Weights of a small mixture-of-experts language model, trained from scratch on English Wikipedia.
Size: 10 layers, 57.6M parameters.
Experts: 128 tanh GELU neurons an expert, a shared expert of 256 neurons.
Training: a variant of SOAP for the experts, 582M tokens.
Below are experts of layer 3 (counted from 0) of a mixture-of-experts language model. Rows are named router (the router's row for the expert) and show model dimensions 0-255. Each number is 500 + 50 x the weight over its row's rms, rounded and kept within 0 to 999. Numbers have three digits each.
After each expert's rows: a language model's description of what the expert responds to. This comes from a sample of Wikipedia text that the model never trained on.

# expert 15
router:590535458489441483579520389515514486514439461599589509625483551465605512505496461452497510538529481453467492474460514496466426529511517458470465533453537487429562485532562605508467556518501562443454480498443441463556434505428545455454466522425570484530505538465497450355490473458541427450479463576570463478537598472553575529468585522453450479465510563488585410591591468460399586544442506433523509573487468471449505551362489514499499547471604478463508461523542438511509531557541441535477624569467487503515490438527429386507624531474551423528513483423446552500432487531408505526479518433495528535444482520550547453457474504443439523456512463641520526533456575443525551557478525478522463421515429524467523527409574459503539537541458512461508493514563516549490462463498466
Word-initial short pieces. Short opening pieces of words after articles or verbs, mostly re- as in reception and Reeves, also Out-, Ro-, Bu-, under, over.

# expert 28
router:450489635513449584524482437516552504582516511464519480411503443541513458486448427508514513506542466569534387496556590582515499463475462462495516567591512514479577456426625505389435579595582522541503546506490402473382504519434350512490549513559527481479518539478446516449407555649486541455477452506504562505478555495555538567546476461465468520529522491545479521470459402487424475467498508555461574497410539467579523548503400562502471491419530500551504521633511444563510519491552493453421498522436545524529539532513526447457501507487502576463612490479447452518480399519497555553567582565569515443521489458478542502516533524557463449542465512465578553562511487462470559524501470591552454470543441478505504505474589466522440450573531536461506468535476472466376499498566491
Definite article the. The article the or The, especially starting a sentence after a line break, plus its, this, their and the piece wa in software.

# expert 26
router:411560481530494455522499447503508390433512538527522413547534544526584452452484464506458572504549547482500444575592539376532519481475417499520530458443515486507519455401644516496462567513523549495462486623473428487494528517504471449457526524423571498539628484427518594534371558547538540589459460584484489479462477443550467464542475521466413439441537421586465502546496379551460520582503499452557469514507451396487470490537512461487448484498503446541487466452520507539506498494532450580395528567572539511520425511377545444407555479493626610476504485498459611426473497502477584522480478463546567528545489509421476462523493516479442506550446471423468539487403464506460548486489533538476514456578474462467518510486538493501512577530542474506541527531550527582463538379512481
Abstract noun suffixes. Noun-forming endings that close a word, such as -ation, -ity, -ence, -ment, -ship, -ies, usually before of, comma or period.

# expert 1
router:541594557492485533566499459465469545491466533412511425502562532479556468495573460520431549519521448557539483486494534461475470552468513469516554368526543424503464497398524624425560577505572481502559580522558412450477508469433500526430492410443517393503489556445498518471426563446490504493490512486474490432498549467528533420547470406464528471512507474581492425614579479499489477466562452579495510529522528463506452497463438554467487531582526492465496489486629527579460500430507442443500509486601546437577518443429481424572480521554511462512455417498482496496488562521454516574581524471510497584490518515537516462554371466441547556611477463537638489542390562459479443617428534429501520565477434430539475565492495477478480443552515437420564574497466479508491482541423484
Word-initial prefix pieces. Opening pieces of longer words, mostly prefixes like un, con, dis, pre, sub, over, plus dollar signs before amounts and Thai-script bytes.

# expert 17
router:533463485389439443393445528520620435570471397597511511472526569513512498410437518514423492530502506548541470483488559492492443497529481444502610481484582457418576454467513533504529576559485542452462515535518508453439406511501460528519516509515548560486515559486449455438475518561539538492497586513524493458549479498590431474460451454540467497549497499504604548570391449406437469461479532494488490397453536461532471433568503526535435555482426499565547467463478478541492535431494547570454573559517450436591556473550486510399519540434523505473591480586470453537453509465475475515491457469527563582522487630526529511576541378557452565553545505543561467545394558464541453554473479440505500537495449571572509513554503460450508470551536428579548483532572371498533443586457457
Mid-word letter pieces. Single letters and short pieces inside foreign names and words, such as i in DPi, Olympique and Llandygai, plus st, St, end.

# expert 13
router:504418545440495467631558508535449459525452527546501498401499476589552496507480547466410534576586473546475576560535534520403454462454471500458501479512523457589500497407584540459522520473507548585489498537558498424448497496472367408420518445532469569455483540503417487510489570468521521494492501546526525466430528539541543438494423465500427462509559450512592557435620431564471513460500511483441475551529466474450464470518436507522567530495493472446489606485529516538510585533492421541525584517464590554568517536472516442524485527478432548487474493397476545517519481432465570530584471467426467447456481532512559537486533531472413502483460552505538625550501517448560579495566462481496518439640481442514462523530559456421534445561531458422479673530522532572465519609481471
Possessive s, mid syllables. Possessive s after an apostrophe (mother's, RSA's) and middle syllables of words like se, la, na, iv (slavery, festival, Keselowski).

# expert 53
router:597528490485452459559596405535532489567459516597588479518413476494566527466595496543533527556507521525530509548588479451464400591468444483503495450449533470491606431502545601356472550438515485455484543494553484427568422408485489439499589463504574562488467445400546460437473454513490533506470518535551583506418641468524557433485489542510535552507466497527466499449471494449491536479525517563477534461530490558538483409517505525475526517462526442507571518482495433520459560396453452502492472435505393525546497410542517533561506522614465381541425570458424426541489464520427429474487497521466568557445516520486503477532484458477475528536477570513538504506451505538552447455619384485575506485441485545493454560551583435470417511515483498535472523584524482606460487526458543
Prepositions after verbs. Prepositions following verbs or nouns, mostly for, on, with, at, by, as in retrieved on, held on, joined at.

# expert 51
router:521552576558494486424469565534461344449513545463596433487555543459506448451521481515460498483612383472529505488604528496465426538481461496491422502570528460445509513447456525499511430520599461419468551549512456509512546471511502531502549447528477450512500539512575582458336495621505425440487497512499580577478437462518494502608462473457446558546493454457479528523465429447485552569485515599449436519410541499504530505480518501492511480446520463403551475466505438556504586509481516481471517598537512491531414415602535452428474520491520510456545540540553531519545477507455490624593595455472496460512540455461538450580565528370469478518581454535540501513471587500543556521496451583434535532496495478510514531487529502460448530524539524520548595539470541635387507513465517
Verb suffixes ed, ing. Past and progressive suffixes closing a verb stem, such as empower-ed, betray-ed, develop-ed, serv-ing, coach-ing.

# expert 0
router:438507504392535506515564489575598515439407499508439538438484536464539393473529499485545451519463466512451461509575541489495439637448493477429447475494494433504489500554584608468448484609458516398484415537440576520511444546449505406469486557430487558488449514411417429485484474500487435508541486486557422529542581470512386524570504483519495480502493464429507430501527444562433554517534467500501484552390546447533485537500444534521499483424504497514570557460554460514521477480590469505473562480417490489500518501538494462445515440568529553432451475599457482573531447528503514502568447476527554537482494503484553365543368387502437549581447485527567456551387549442515487508512443522467461472536545605537508518507611537446500511570509478492527610550434452571493452563512496
Mid-word syllable pieces. Word-internal pieces after a consonant, mostly "it", "us", "ine", "ak", as in Hitt-it-ology, circu-it, ex-it, Kaz-ak-hstan.

# expert 59
router:525553536502340493557513478513506489447452482514470434447484572532507442467553418490463483527492429486528579569433557452481525547466509480470524482603544499615549502474499468492480553545450547540497463524494487446524485365466550431532553538339613484412442566442396494457410572482561498415572472478546576417583478465549477503448534446515469527541559429496528560528422435449489520475502490526425529550520468513593495476415464482409511512566434513557466500521545506514544536476507508469413520500508594444580531485555571511510442461488469506523473495478526548494500464449418650492495523439543548603408505564423415487479448462565445587513438432532487520581491494464511521510599486539510438465515521468573620439492408508500506472499536497468518508501504533438500417453500489
Taxonomy infobox fields. Field labels, colons, slashes and line breaks in infoboxes, especially biological classification such as Kingdom, Family, Genus, Species, Born.

# expert 5
router:555539588507539568572481499541507448516458566555485430500513437520520399468498449489406521547529467560494538510611509520471534421456471473486467487474534423418492491472508559436528530682453506541386549525444511534446489482409533555481512442498579517539439474357535510538475435525540458453525428484526562451538510486545488488503498518459494543582465442587493496473449414533530447535490546483479512576570533450547498393477493453375495519645478473532478528519499511490454533439578505545525525509548547418557430505458593449492517542484483499457523555512487472465495487523409556502514408525490513502475536400503530472580523537555462474582441515560456465500399485470562594564502442445536342437431432472545530515539451480433542540513619416469485575522432462518465509493474462
Nationality and place suffixes. Word endings and words forming nationalities, places and institutions, such as American, Asian, Gotland, Townsville, United States, National, University.

# expert 7
router:440591555542432441524431552488524480506496505515507466503446528550473461553526434518499530511497474583546422538537548545455443520470488540484540463436549481503520529463443510472483492492496496549514482486464566409485542467472426339444548440488523533536529508537441531506439493473581539618439521601481452340520565413430467385460450505459496526610484481488458455514472506438498574454498560514469525470450516481544359465527564503495530468519456428576542523518540477517517525551586509466411612533588606456556447467552559447477570470533453531451568488514500519493558509376523602535499495513531589567455508475488543494498356448388500507512463490536492545620463589452592517606495454518522521520522476463530530503566468417477431543516519440577495519487462508448445515514538490
Capital initial letters. Single capital letters or short capitalized pieces starting a name or word, such as A in Austria or Agent, J in Jeff.

# expert 37
router:522497514519431477497574530547517539464491517480458533581560471458535429434523502467492520542473567501445578533506563395433480438462547426425566522573582529516480458510499476464476501504503394449410526556451415443387516461468411531515523495508605468479550475461459469434479517539533524518524452580500531524520552525507451570659526434526436624575518442502500479482556486503556522481474583533564427540492514439461464490400445518545547538522465508422496523433556466520515524351532460511489515589541532525533460489560503525546469516561425544468486414587492504483574498476418498508484469357400491539520419552542613429632468511428484452576540505427571515535511512507540491448540397513514450448544487455511504522485514483544398458493544475506502526496488396505470460437579438
Adjective suffix pieces. Word-ending suffixes forming adjectives or nouns, such as ic, ent, ant, ical, ative, as in linguistic, incumbent, acoustic.

# expert 33
router:562558407398486498459546560560537496437455463605570472515427532550554470493480461458537533533437485562497560513442514564438429476497515446500451348532508478496489592494430510370473476474459508395475555572480499440540497501455405494442541402321558475484594621498475540460481511468533494537505502448578518573490552493582419440430525520492450508545482444588431491528544459480424546500515520505506509479436567520449507492639449567516543499392444485481489472497494403471475475499543448462486499470493441467569480539501520495573475476438566513493595457459485497493494482455514471493592571465429538471445469557412499458468492537498419513540454492574497500472502576530527548466481489524407462394496498498509550487531499499432452511518546553616617582528486484549455455551499514
Vowel-final o syllables. Syllables ending in o or a, mostly a final o in Italian, Portuguese or Spanish names, such as Gruppo, Orlando, Simão, Pho-to-graphs.

# expert 32
router:490472472486420511586584487508495464464525474538502482525542537436601498433501507498493541550512562511490495572537521570462595569384505448458424428505585573513469485487454570474435574464471433450475491561503452466500464531459566386545502463457556532487489544420533480496485535524532364455449526535495492488543486568485458432488483495489492525447483498545595469560400439456447581577417467521496467528458537489542450534441420507433479567543605532579494550606518459561533493470530327624477525585582587492564464434502451474444476450433454511483477554455527583517493454548505500544550556482472471517529494472577520355599477491472527499595449478562484448516506504519484549496527411496481490573489454456538500554603521518508488497422483523499487503573463472570438468457371491
Noun endings, common nouns. Word-ending pieces like ion, tion, ctor, view, plus common nouns such as time, season, level, event, e.g. Congress-ion-al, inter-view.